Below are experts of layer 5 (counted from 0) of a mixture-of-experts language model. Rows are named gate (a neuron's input weights, with its number), up (a neuron's input weights, with its number), down (a neuron's output weights, with its number) and show model dimensions 192-255. Each number is 200 + 30 x the weight over its row's rms, rounded and kept within 0 to 999.
Before each expert's rows: a language model's description of what the expert responds to; "comes before" lists some tokens at least twice as common just after its tokens as in all text. This comes from a sample of Wikipedia text that the model never trained on. Tokens count by the router's weight.

# expert 61
Description: Surname endings. Final word pieces of personal surnames in biographies, such as -el in Engel, -inson, -pson, -berg, -ton, often before was or 's.
comes before: "'s", " was", ",", " (", " is", " and"
gate0,195,148,179,158,227,230,160,219,164,189,221,245,222,174,220,202,194,189,244,194,155,222,195,221,187,155,185,219,205,220,231,187,206,182,230,244,190,207,225,244,223,206,115,200,144,164,145,164,229,177,206,162,205,138,193,183,186,159,247,180,162,133,215,269
up0,171,150,169,136,225,225,162,196,130,200,209,217,210,163,239,206,186,163,218,206,193,212,156,253,155,185,172,240,226,184,215,186,192,141,209,207,234,155,238,222,229,178,167,221,193,141,193,194,214,176,249,144,202,193,178,176,193,186,213,171,223,164,179,277
down0,174,235,230,224,156,178,189,235,192,176,216,163,229,214,171,219,187,186,184,211,168,212,180,198,189,206,177,171,184,201,221,200,154,180,222,185,221,200,215,166,169,185,165,199,168,151,146,272,184,230,264,175,169,227,216,173,191,227,205,207,188,102,216,149
gate1,155,226,145,197,242,157,222,185,201,179,203,168,192,175,214,192,214,207,209,208,216,231,191,214,198,172,161,170,192,206,169,183,187,196,193,232,194,210,206,174,205,192,217,231,220,197,249,153,185,189,166,201,207,185,146,216,224,143,162,153,155,142,218,208
up1,179,203,165,142,203,197,203,191,187,180,221,191,204,182,209,188,168,204,245,180,211,194,176,251,179,189,166,210,212,211,209,245,147,147,175,214,187,220,218,194,193,195,226,215,230,146,204,168,243,200,225,155,184,163,138,233,219,196,160,211,213,120,193,217
down1,176,221,272,169,182,196,190,195,186,193,176,199,169,192,153,236,230,192,188,193,241,196,176,230,175,238,209,218,190,191,167,251,150,216,231,157,255,185,164,209,231,201,201,174,169,166,191,206,243,241,289,164,155,209,210,173,189,171,163,233,195,154,197,170
gate2,214,242,168,161,207,136,220,181,210,224,179,200,174,156,185,182,175,225,170,197,251,199,173,240,229,173,185,242,239,250,193,204,178,220,246,161,186,175,186,199,186,199,242,171,225,220,217,154,193,191,202,192,259,215,191,188,197,190,225,146,228,190,194,265
up2,214,240,191,206,176,144,201,192,269,209,145,206,192,193,189,180,213,235,143,211,203,220,205,178,232,149,187,248,236,193,165,198,188,229,224,161,194,206,182,181,192,159,222,161,217,250,264,191,196,197,189,247,254,231,170,186,214,233,202,184,176,230,227,282
down2,223,169,201,172,163,230,225,156,156,219,220,213,178,203,184,252,183,160,209,219,216,193,218,174,167,245,217,195,216,210,229,236,174,190,238,136,235,211,207,199,207,185,201,232,190,180,197,207,200,195,217,169,201,196,184,194,171,194,175,230,222,183,206,91
gate3,212,140,250,243,208,202,239,230,168,202,190,141,237,156,232,218,226,224,177,226,237,194,195,162,204,126,229,192,177,207,195,140,213,197,227,209,189,171,182,228,162,223,167,257,190,269,183,213,179,168,166,283,196,237,193,150,248,227,199,190,186,200,247,190
up3,202,142,149,191,176,239,189,245,155,151,238,227,172,230,262,190,219,218,261,187,208,257,162,163,193,178,214,167,171,185,223,202,138,164,172,193,228,200,234,205,172,128,248,232,150,189,218,222,171,227,238,185,222,222,222,188,184,212,197,173,198,210,176,243
down3,229,180,164,207,217,206,194,200,135,189,216,211,187,250,206,215,158,213,193,221,217,203,163,133,161,198,171,183,197,197,255,238,176,218,217,238,184,155,246,168,185,192,188,193,170,154,212,183,150,252,229,202,157,232,189,147,151,231,176,228,219,199,177,152
gate4,181,188,196,156,234,225,224,224,253,215,156,205,231,189,157,243,210,246,214,197,187,188,168,218,230,206,207,202,209,253,212,222,170,214,264,205,220,165,224,179,183,193,154,173,226,180,179,141,178,201,245,168,226,218,173,191,153,164,229,158,152,152,168,192
up4,165,197,170,218,184,233,194,204,171,166,173,233,150,220,192,196,188,271,184,221,153,211,157,181,153,284,180,291,167,213,121,211,216,174,196,187,210,228,229,172,178,209,169,192,210,181,211,219,201,234,227,174,141,212,223,210,193,250,175,203,189,189,212,205
down4,224,187,204,252,195,155,182,180,230,225,202,185,157,210,135,232,200,142,207,203,197,149,205,206,178,149,153,179,202,180,215,201,189,204,166,219,243,221,167,218,214,217,150,232,171,178,165,223,146,198,213,193,212,182,189,149,219,173,161,266,152,167,248,188
gate5,186,146,168,144,262,186,161,145,245,194,201,179,187,208,217,165,237,209,240,190,252,193,160,202,185,128,179,188,192,167,220,222,162,204,196,193,162,201,210,194,165,201,224,218,219,217,209,176,216,195,208,192,263,234,155,189,191,163,136,149,241,155,181,227
up5,161,175,200,173,238,190,157,147,215,154,215,185,229,176,209,151,239,206,180,209,267,140,156,225,184,146,180,201,178,166,206,204,192,193,189,211,130,208,211,163,148,231,233,217,224,202,234,217,237,194,228,221,238,244,163,227,170,183,176,169,212,136,186,204
down5,204,200,230,194,144,245,197,210,164,194,213,162,163,202,226,210,203,204,230,229,225,220,227,195,206,211,217,216,191,217,251,221,193,226,180,136,158,213,198,229,230,159,213,199,182,204,196,217,208,198,220,170,159,174,216,176,150,168,167,200,213,204,176,158
gate6,191,193,227,169,227,236,228,232,194,244,202,162,273,185,168,197,207,190,194,189,237,178,232,180,261,177,196,207,225,164,210,215,180,220,205,206,178,153,190,251,230,213,216,175,195,196,180,188,217,186,213,208,211,143,143,209,197,238,198,197,210,174,249,182
up6,223,191,171,114,206,199,252,178,240,203,207,212,219,143,201,236,220,186,195,186,260,220,237,256,232,139,218,157,222,235,252,192,182,171,271,224,218,233,175,174,203,179,163,207,169,202,169,190,185,160,165,222,244,178,148,178,194,194,196,184,158,157,203,191
down6,199,180,223,218,136,204,209,209,165,159,229,214,195,258,193,222,219,240,219,234,189,201,174,232,201,239,240,181,204,187,218,186,214,210,183,151,196,151,225,178,193,214,192,232,234,166,212,204,211,238,228,191,193,245,224,236,178,210,163,187,206,199,183,141
gate7,175,246,191,200,267,215,224,191,211,246,228,167,227,203,197,209,171,230,148,220,209,180,272,208,150,177,171,252,184,180,193,211,218,198,194,208,188,176,162,208,234,166,213,144,196,194,169,174,232,154,232,224,143,289,195,145,200,191,185,200,238,276,152,203
up7,226,202,176,182,214,172,210,174,200,157,193,219,186,221,164,200,197,188,253,199,196,217,199,205,217,188,223,147,204,207,200,176,202,136,207,149,207,259,218,168,219,213,179,236,171,218,175,200,231,206,186,222,192,159,194,199,149,200,248,225,194,183,221,189
down7,222,178,212,165,185,202,154,221,226,181,221,205,175,200,218,190,165,228,200,189,179,187,192,249,246,285,194,213,184,220,261,181,234,197,169,192,204,205,157,231,234,207,160,260,266,219,161,183,193,174,231,224,115,249,208,206,192,198,170,208,211,191,204,187
gate8,200,198,209,162,206,215,174,237,203,148,189,227,164,190,194,216,161,216,240,183,208,199,216,183,237,171,199,163,202,171,190,167,193,159,171,238,163,206,195,200,184,227,156,154,176,199,156,193,161,208,204,180,211,152,250,200,169,189,271,192,163,174,232,183
up8,178,174,259,233,204,180,212,214,225,222,170,190,197,205,163,169,234,189,207,207,211,244,233,205,208,154,158,261,218,179,184,199,204,241,268,192,182,240,197,185,189,229,183,176,224,260,192,149,220,187,199,182,204,188,222,186,175,204,221,217,174,137,267,172
down8,174,200,214,156,201,212,204,200,214,163,192,153,187,201,229,188,216,150,204,195,261,219,202,227,248,243,191,252,160,256,150,213,233,194,184,201,174,206,174,252,212,200,230,224,232,222,202,156,200,219,131,179,167,186,239,249,193,188,206,201,207,208,198,220
gate9,197,173,188,237,197,184,280,227,192,186,200,151,199,228,169,225,150,241,196,180,192,156,224,157,202,169,196,232,204,202,184,207,220,191,200,161,220,202,178,149,221,207,207,174,225,176,207,205,263,181,223,184,183,206,203,175,137,178,210,180,213,202,255,121
up9,226,214,146,194,225,184,206,125,200,186,178,191,229,197,200,217,177,182,202,194,243,263,172,230,225,176,165,189,231,220,175,216,148,179,231,122,244,182,226,211,188,180,224,166,256,229,205,222,251,233,252,192,227,237,175,187,183,215,176,174,229,220,224,225
down9,221,236,159,186,252,179,150,199,217,246,177,190,232,172,212,175,186,192,211,200,194,250,164,188,160,199,123,180,210,198,203,236,255,171,240,197,197,210,175,163,197,186,160,185,200,212,171,244,128,203,181,243,202,240,222,159,231,207,233,202,151,213,196,283
gate10,209,215,200,155,201,172,205,161,209,183,185,214,206,162,180,185,186,221,177,185,196,276,201,221,228,156,150,220,197,199,161,202,194,200,244,183,250,248,194,124,218,218,196,185,185,158,182,195,192,203,208,217,198,202,188,207,202,188,230,148,141,187,244,241
up10,166,188,136,239,178,240,178,233,187,210,204,187,188,241,228,213,244,197,236,240,218,186,225,172,178,223,255,170,152,209,229,216,223,219,160,243,158,181,188,252,163,170,170,214,185,223,210,187,173,201,160,180,215,200,241,152,197,186,191,209,240,239,159,124
down10,191,170,164,195,239,200,200,212,205,229,221,179,259,175,218,114,233,193,187,179,209,227,234,214,225,165,200,171,197,232,178,202,233,199,174,215,151,202,198,175,199,167,208,236,215,240,224,165,181,213,139,230,201,156,195,212,238,187,236,176,159,271,207,255

# expert 50
Description: Places and countries. Names of countries, US states and cities, often after in or of, e.g. Washington, California, Albania, Georgia.
comes before: ",", ".", "'s", " and", " State", " University"
gate0,173,232,198,193,232,175,207,171,206,203,214,260,142,192,188,205,193,189,182,139,209,220,232,148,242,188,160,173,175,175,158,208,197,174,175,208,143,211,181,202,220,172,187,172,201,214,166,146,235,203,171,208,197,206,197,211,134,199,253,242,206,213,263,203
up0,200,224,225,213,223,130,175,197,154,194,197,257,114,211,181,160,175,207,176,204,240,219,246,156,217,159,174,155,221,167,165,211,166,167,213,196,151,192,193,238,211,217,166,226,212,197,215,164,213,237,189,251,211,215,188,236,166,181,216,202,204,187,269,195
down0,187,253,199,228,257,197,179,210,207,217,191,138,244,198,186,198,192,215,193,248,183,193,168,207,243,165,208,174,212,198,166,204,176,217,269,202,234,175,247,238,230,202,180,227,237,184,221,216,192,152,215,259,216,198,179,185,227,107,190,253,207,177,132,182
gate1,262,249,255,228,155,114,221,165,189,257,203,275,217,163,245,188,230,157,181,178,200,168,194,181,222,198,187,200,215,203,170,171,177,175,163,194,198,211,185,166,190,216,183,230,181,231,195,178,212,181,233,218,221,229,218,196,178,214,127,213,214,242,246,230
up1,153,191,166,148,240,266,189,258,198,166,191,148,231,206,179,191,219,195,219,184,227,205,188,201,235,232,214,205,151,192,243,189,255,251,210,241,178,198,202,242,209,165,244,181,181,241,171,175,194,180,152,157,205,174,165,192,223,213,259,175,178,238,139,202
down1,169,157,195,170,229,169,123,214,224,293,236,211,189,207,183,193,181,200,231,182,213,195,191,164,218,221,124,142,220,177,185,159,218,184,238,213,140,203,183,180,222,241,215,167,169,191,226,131,116,201,190,199,239,167,188,204,207,200,239,195,159,251,243,179
gate2,248,230,192,200,234,165,212,177,267,246,206,168,159,217,197,213,160,156,207,172,229,256,247,207,232,194,146,148,196,194,180,230,210,227,232,200,196,199,177,205,179,182,204,119,165,258,170,153,204,182,204,203,226,176,209,207,209,166,209,236,194,208,240,218
up2,195,154,191,200,219,229,160,247,199,163,192,254,237,146,195,212,261,210,203,232,196,188,164,189,152,208,231,213,190,231,232,166,237,199,183,192,202,246,180,183,184,195,186,272,234,203,217,238,198,179,177,190,159,199,173,178,186,249,182,163,226,210,153,179
down2,229,104,185,178,169,221,195,200,259,199,229,238,167,167,225,188,213,232,247,203,202,211,202,202,164,213,133,203,180,219,262,209,160,220,219,178,184,205,107,191,167,165,193,195,157,241,151,176,155,251,204,194,209,169,216,147,168,230,204,185,150,199,192,190
gate3,202,157,165,219,153,206,260,169,190,180,190,204,175,269,219,258,179,190,194,195,208,223,206,214,190,144,199,160,247,177,196,233,124,191,230,154,205,227,206,160,215,211,156,190,180,179,237,220,224,204,211,251,224,230,197,222,204,177,192,197,219,151,214,163
up3,191,171,164,186,201,200,208,232,223,169,211,225,227,178,182,270,201,249,223,128,166,185,157,223,173,197,209,250,184,162,144,166,201,224,209,186,227,205,211,174,207,201,184,216,184,101,204,230,185,198,199,163,197,153,226,214,204,203,269,207,255,201,183,170
down3,147,192,211,180,209,211,213,234,160,219,211,227,236,233,166,135,249,237,202,267,187,183,204,226,154,236,173,175,193,195,216,140,209,212,234,235,216,206,186,210,228,239,152,208,141,204,201,205,200,178,216,207,242,166,239,188,251,185,254,120,151,232,212,254
gate4,164,236,227,169,241,141,202,202,168,165,125,232,209,220,170,175,200,235,172,239,196,212,225,206,194,149,174,209,251,191,159,199,190,190,218,173,171,175,184,224,240,227,166,202,228,158,193,180,185,198,168,192,216,175,172,156,149,241,201,210,246,189,227,176
up4,200,214,246,133,201,156,198,222,155,164,172,199,170,265,190,139,212,221,179,183,202,185,227,194,182,127,183,211,239,219,124,222,164,213,246,174,232,159,174,227,202,218,191,224,251,183,233,173,196,221,173,173,201,157,224,215,177,230,230,177,221,204,234,168
down4,218,170,217,232,279,164,196,183,235,217,203,229,225,187,243,232,140,253,219,220,192,210,152,128,147,179,203,202,231,202,201,248,144,199,197,197,218,207,178,197,193,224,165,239,126,164,205,248,162,249,159,235,215,193,160,175,222,141,180,238,185,154,227,147
gate5,213,169,211,192,198,209,166,221,224,176,253,176,201,162,217,233,190,246,216,224,237,175,162,189,190,188,151,210,194,211,177,220,168,154,180,171,181,209,236,228,170,203,149,206,179,154,230,175,217,188,204,181,241,152,187,182,193,198,183,199,203,204,179,148
up5,207,159,163,209,223,219,187,194,202,218,249,111,225,239,237,228,143,214,180,181,179,198,170,231,170,158,191,157,193,232,184,161,190,224,153,222,155,159,221,164,197,235,93,203,148,170,217,186,189,194,159,246,217,183,161,224,192,198,249,203,221,185,154,204
down5,189,200,228,205,203,222,215,177,184,267,203,208,184,190,156,169,235,167,208,254,186,187,229,215,178,193,211,157,224,176,152,164,269,178,246,203,241,219,196,139,231,225,243,207,231,208,255,220,219,141,217,217,247,224,132,213,228,248,191,132,235,195,228,232
gate6,264,209,207,197,235,179,180,196,184,193,177,184,205,240,236,211,217,243,158,182,189,228,225,182,175,211,198,124,203,160,178,191,183,196,242,166,220,263,170,156,186,225,217,180,209,217,187,215,169,182,175,256,254,231,176,157,163,246,267,183,167,185,228,229
up6,235,178,224,172,228,190,179,176,187,175,161,190,203,253,200,240,206,210,141,207,198,234,247,201,152,179,253,180,211,164,205,221,193,196,242,163,206,235,180,190,214,213,220,188,194,185,194,235,167,239,190,269,212,220,187,154,148,267,246,216,150,148,223,211
down6,200,223,179,167,229,221,164,184,168,152,223,208,168,247,151,225,218,162,165,226,163,179,190,254,157,189,248,223,195,187,185,169,201,199,207,188,234,234,196,211,178,267,170,204,244,199,190,194,235,184,174,206,172,161,165,239,195,186,178,205,198,173,212,182
gate7,173,158,204,168,229,162,173,225,166,173,213,178,185,233,171,251,201,261,166,207,254,193,183,230,144,200,196,170,200,156,160,212,161,195,206,202,239,205,176,227,231,224,209,153,245,176,212,148,199,234,169,223,192,196,184,173,118,218,198,204,225,180,220,203
up7,224,251,211,227,172,242,228,184,181,225,192,205,220,187,257,143,187,157,228,210,161,199,174,198,231,218,192,235,198,221,222,215,214,210,187,182,166,201,226,204,173,168,199,236,151,197,191,267,220,177,227,169,217,205,207,243,261,201,218,247,198,218,202,206
down7,158,208,203,184,137,146,233,213,186,215,186,226,194,194,212,211,202,157,211,171,158,175,204,186,212,191,177,191,182,217,200,150,205,194,169,166,167,213,179,196,186,162,234,221,221,226,247,216,244,181,185,171,188,266,245,233,198,228,188,196,222,212,223,199
gate8,242,215,220,240,250,134,182,248,176,169,246,207,218,232,172,238,258,132,244,277,228,182,228,163,191,150,174,235,229,188,210,193,194,211,212,164,164,210,106,195,183,166,212,238,223,199,216,210,145,194,228,194,152,187,240,220,221,190,242,231,207,213,243,116
up8,232,170,247,245,241,125,169,231,198,168,219,217,226,204,183,264,223,180,199,166,225,221,243,163,223,207,168,220,233,213,179,213,149,168,174,131,181,215,141,123,206,177,160,183,255,221,217,210,209,238,187,207,160,231,237,195,156,242,189,222,195,194,252,177
down8,218,189,158,223,231,200,199,212,220,206,184,206,228,219,235,201,211,210,203,225,242,197,204,195,205,175,176,139,155,197,186,183,210,194,225,205,199,188,224,208,141,132,193,194,218,213,265,155,272,174,170,218,230,178,231,248,241,204,184,187,245,225,228,218
gate9,160,186,161,144,199,204,233,188,205,211,200,192,201,206,205,171,185,134,220,179,141,203,164,230,220,172,238,173,223,182,165,238,170,221,175,187,216,217,185,155,174,205,199,157,263,275,214,208,224,183,216,158,220,193,208,224,190,212,212,125,217,211,222,176
up9,206,163,199,167,190,209,226,200,197,228,196,165,179,211,228,167,200,150,160,233,173,207,171,220,205,173,229,194,226,208,190,224,134,171,164,198,202,164,185,157,172,237,220,178,234,215,267,221,259,178,245,169,187,245,195,213,193,195,223,173,193,174,232,171
down9,197,183,205,176,170,204,210,169,187,200,185,238,177,207,238,214,231,192,204,242,204,193,220,202,210,187,188,144,238,210,241,219,182,178,163,222,176,232,231,193,209,239,206,233,201,210,156,204,200,209,206,178,186,192,266,237,218,137,215,190,156,151,195,190
gate10,233,240,198,142,212,130,174,190,191,158,216,217,213,239,204,160,165,206,184,196,218,195,199,241,189,216,209,182,193,207,209,200,208,195,186,223,255,215,216,183,265,232,223,204,190,137,203,211,200,205,222,215,208,187,195,185,191,157,164,193,150,201,188,224
up10,182,179,193,248,207,233,191,234,234,174,200,158,212,216,217,241,206,227,220,179,173,203,153,205,170,274,194,178,191,156,179,172,173,294,204,219,193,194,248,156,203,158,181,180,158,225,191,238,185,214,178,183,188,142,210,202,204,153,235,259,172,175,162,219
down10,200,181,220,219,241,229,146,220,183,187,175,192,197,255,203,170,182,217,134,207,195,217,198,190,138,210,198,106,186,162,177,275,204,237,184,217,174,155,219,216,226,242,185,177,225,172,234,182,220,214,211,230,231,196,207,183,237,225,226,233,175,201,235,167

# expert 25
Description: Closing parens, name endings. Closing parentheses and brackets ending a phrase, and final pieces of Latin or female names, such as -ensis, -aria, -ia, Maria.
comes before: "\n", " |", " is", " (", " and", " ="
gate0,201,224,190,204,240,172,233,184,264,208,195,215,229,154,189,151,243,238,171,229,261,188,181,208,233,253,169,189,206,192,254,196,197,237,186,200,200,231,179,231,160,192,220,197,223,235,216,126,232,139,137,226,207,222,173,168,217,157,225,198,162,194,181,201
up0,203,179,207,235,173,214,185,218,184,182,257,185,174,232,202,211,175,178,256,203,175,204,231,201,175,133,262,223,168,227,126,183,249,205,227,195,183,168,220,170,207,200,183,220,142,183,158,313,168,211,243,184,202,174,239,202,204,222,156,211,249,185,206,225
down0,207,249,193,178,229,217,154,151,233,163,181,176,272,140,166,217,167,248,213,194,185,186,184,174,172,244,187,226,228,167,217,245,196,189,177,206,234,184,210,230,194,187,236,177,210,279,232,201,222,232,260,188,184,186,164,194,166,216,189,234,170,194,217,168
gate1,212,244,216,181,202,194,167,181,233,208,166,159,190,197,178,231,170,212,141,173,147,291,194,226,187,144,202,153,212,161,194,222,158,213,227,156,186,275,186,178,198,184,198,200,257,241,198,172,188,174,205,205,194,224,156,209,155,237,284,214,238,183,221,186
up1,231,262,186,194,199,175,197,194,245,211,148,148,191,194,156,194,154,182,130,176,184,260,207,204,188,132,211,140,211,146,192,220,172,219,241,187,190,260,149,194,175,185,189,192,249,233,188,184,206,187,177,193,186,205,195,206,155,227,283,229,239,195,228,190
down1,221,190,196,199,232,234,153,149,210,255,224,263,204,206,191,180,243,179,221,189,199,144,207,189,220,230,220,237,206,238,199,197,176,196,264,191,196,203,173,213,164,227,235,207,196,192,199,216,167,184,151,192,172,242,215,255,257,232,200,172,222,164,203,167
gate2,191,184,200,167,191,217,164,191,209,185,240,174,216,170,192,247,195,243,255,230,187,209,186,193,206,178,184,184,193,233,225,239,220,204,219,251,198,228,230,192,228,198,208,209,153,215,188,257,150,280,198,211,202,146,217,191,172,204,214,201,186,206,204,170
up2,272,200,195,195,175,144,180,168,203,219,200,181,192,168,153,249,183,210,214,206,244,187,212,177,230,183,198,175,209,189,216,240,191,221,207,227,227,206,191,160,216,245,229,184,190,223,205,238,191,277,195,234,186,196,184,212,163,205,230,177,221,206,183,144
down2,223,186,145,222,216,198,188,171,200,226,198,174,238,253,184,219,177,199,158,201,150,123,152,233,146,162,234,224,175,181,192,218,200,178,208,188,182,221,193,246,162,203,166,188,207,238,193,166,217,142,204,224,220,234,238,188,253,195,152,224,198,226,197,218
gate3,209,146,239,179,239,213,181,223,162,226,159,211,238,194,221,177,185,211,175,175,190,189,184,224,222,199,172,236,209,197,171,219,191,177,169,201,212,184,251,235,214,193,228,180,203,205,211,214,200,222,205,169,210,235,182,227,186,261,181,206,173,164,202,225
up3,185,237,143,207,169,174,201,218,223,176,216,186,214,219,184,198,212,185,196,181,195,182,275,194,191,209,242,203,191,103,167,213,214,198,182,225,208,248,209,139,219,211,241,197,212,189,181,247,183,199,186,194,177,196,218,193,247,205,160,217,228,187,150,251
down3,200,239,207,182,206,181,235,212,247,161,172,142,206,215,230,248,162,167,162,135,203,213,219,214,192,187,254,148,201,165,223,212,220,233,199,227,213,193,191,136,183,169,235,224,231,219,196,206,182,139,153,153,176,257,214,138,209,180,214,207,233,236,244,252
gate4,173,233,158,196,175,228,189,170,170,194,183,209,127,208,173,155,215,155,179,156,232,181,183,185,163,235,257,151,206,219,215,203,219,237,203,223,201,225,119,276,164,208,192,196,208,262,103,168,235,214,167,139,175,211,215,242,266,213,173,192,219,165,165,185
up4,231,166,192,202,259,183,205,198,244,194,198,184,211,226,259,182,196,220,194,253,165,224,223,238,190,163,212,228,174,222,203,180,211,199,181,161,201,178,197,168,192,149,178,201,179,192,254,223,173,138,217,262,226,174,239,167,165,174,226,203,171,240,194,251
down4,159,255,189,224,215,121,165,203,179,164,166,189,187,226,191,213,199,241,226,181,163,176,188,187,188,181,220,185,165,212,197,241,222,252,228,221,196,190,186,204,184,180,162,199,209,265,183,195,282,160,209,217,207,216,219,203,197,221,254,197,177,208,204,180
gate5,178,209,220,197,175,182,229,238,162,196,170,222,177,183,188,204,170,214,211,236,160,184,222,244,207,190,155,157,212,161,171,209,171,163,189,174,239,175,229,251,250,217,182,165,189,217,226,234,225,227,258,182,221,157,170,185,188,196,242,248,244,246,164,237
up5,183,252,150,203,213,205,244,262,197,194,199,171,213,210,160,249,171,209,183,172,192,223,224,246,229,181,143,180,199,190,155,227,237,204,239,218,242,183,214,154,171,228,199,163,166,218,198,166,194,156,197,194,230,247,172,217,195,237,267,170,198,282,171,219
down5,218,192,230,205,154,221,180,157,138,227,191,230,176,207,201,235,176,220,196,210,214,173,148,204,202,226,163,199,256,241,191,201,199,177,192,194,215,234,144,177,164,233,225,145,259,177,226,207,220,223,198,252,173,297,153,190,179,200,195,165,181,195,236,219
gate6,217,200,227,189,160,201,240,179,232,229,146,229,209,234,177,221,229,244,159,224,243,144,203,200,171,247,197,208,203,218,245,179,230,199,110,202,197,231,151,247,175,198,238,215,237,222,221,165,194,237,217,247,193,225,186,185,198,227,238,166,207,211,197,199
up6,206,184,236,204,180,223,214,192,232,218,117,212,221,244,205,201,218,237,156,210,227,166,191,203,180,222,149,205,224,191,228,181,224,201,106,180,204,243,173,216,198,219,235,197,219,173,185,167,201,260,214,257,209,219,200,172,214,225,200,150,194,209,200,193
down6,218,172,231,213,155,148,273,215,129,164,229,198,211,180,240,155,197,193,200,193,230,204,205,265,228,156,215,209,183,201,201,214,220,222,208,189,176,202,222,198,222,237,186,214,198,76,199,187,209,162,156,212,187,202,186,226,165,224,199,198,214,147,199,220
gate7,160,177,224,232,191,182,209,283,319,257,203,185,167,166,200,179,195,269,189,229,211,214,224,183,218,204,159,208,177,225,178,213,196,198,193,221,159,188,215,222,206,242,187,181,185,230,230,165,181,172,166,254,215,224,181,194,224,179,213,200,169,210,171,233
up7,205,242,141,181,235,222,201,151,106,152,213,215,212,219,202,251,214,159,239,157,185,191,192,192,163,219,246,199,203,163,196,195,224,220,200,211,220,210,206,191,197,156,196,239,176,186,183,234,222,219,184,168,205,171,237,228,164,217,178,162,183,191,204,211
down7,181,257,205,226,203,200,188,206,225,149,188,192,179,155,154,266,242,191,189,191,187,227,155,194,206,225,250,267,190,223,211,232,177,155,172,215,176,175,247,194,170,216,203,142,179,194,229,224,236,171,235,195,278,168,233,213,182,180,205,145,226,216,107,214
gate8,244,241,232,241,273,177,213,225,223,214,145,162,164,222,145,236,201,233,218,195,190,197,229,205,163,162,185,195,209,140,180,185,169,254,204,210,218,240,155,210,229,211,213,164,206,272,165,181,186,215,178,206,176,173,162,217,211,188,196,229,218,260,213,248
up8,188,205,237,269,223,189,252,205,206,201,135,177,144,221,162,190,193,203,163,204,270,130,219,204,211,168,146,184,207,153,177,190,167,214,179,202,202,187,197,228,218,218,201,176,203,239,204,184,217,198,234,210,186,177,171,218,183,192,188,208,258,280,182,227
down8,149,209,207,179,154,194,229,190,150,235,232,232,231,232,206,170,199,193,156,207,134,209,200,203,189,189,184,218,245,191,210,179,191,160,218,132,178,194,223,199,174,233,195,209,197,152,221,234,201,221,243,207,238,209,190,188,155,177,184,177,204,183,197,211
gate9,242,249,218,234,192,230,186,146,167,232,153,213,186,199,162,237,178,169,144,270,233,167,193,206,203,190,188,171,232,174,225,220,198,166,219,215,208,193,184,166,244,249,194,164,192,207,205,215,236,209,171,279,180,229,215,249,158,252,244,243,222,187,262,139
up9,227,164,222,212,164,223,223,206,215,158,137,148,233,205,203,158,233,152,216,123,164,181,187,201,206,238,222,287,190,223,151,217,212,189,185,212,211,189,214,232,158,196,228,198,202,236,139,186,180,189,235,172,182,261,199,233,222,218,199,151,168,184,128,225
down9,227,192,224,221,211,157,202,217,221,205,262,153,152,209,165,231,177,202,208,176,200,220,183,175,183,176,200,137,221,203,237,177,195,211,213,186,158,208,214,170,192,190,202,194,192,138,246,241,232,247,214,241,139,210,170,216,178,185,200,247,192,194,253,238
gate10,265,266,218,144,228,165,171,176,233,218,242,182,176,190,173,196,175,183,233,187,203,228,219,186,200,185,211,191,234,199,192,236,175,211,232,218,212,217,180,158,206,219,233,183,235,251,139,221,202,241,213,201,159,238,236,244,225,231,158,208,204,194,198,200
up10,217,251,209,164,222,172,225,177,290,191,226,203,159,198,188,253,175,205,225,214,219,205,187,202,121,197,172,271,199,191,187,188,179,193,218,196,258,230,165,143,203,217,229,209,198,221,154,222,178,207,196,217,230,222,232,233,210,184,180,243,226,208,204,194
down10,245,190,190,216,180,222,169,183,167,230,216,203,254,183,237,213,193,204,162,225,191,213,159,174,217,196,196,256,182,171,161,174,190,170,184,159,168,231,188,172,188,219,205,150,184,169,197,241,178,246,197,250,173,209,187,228,212,169,219,178,220,241,146,207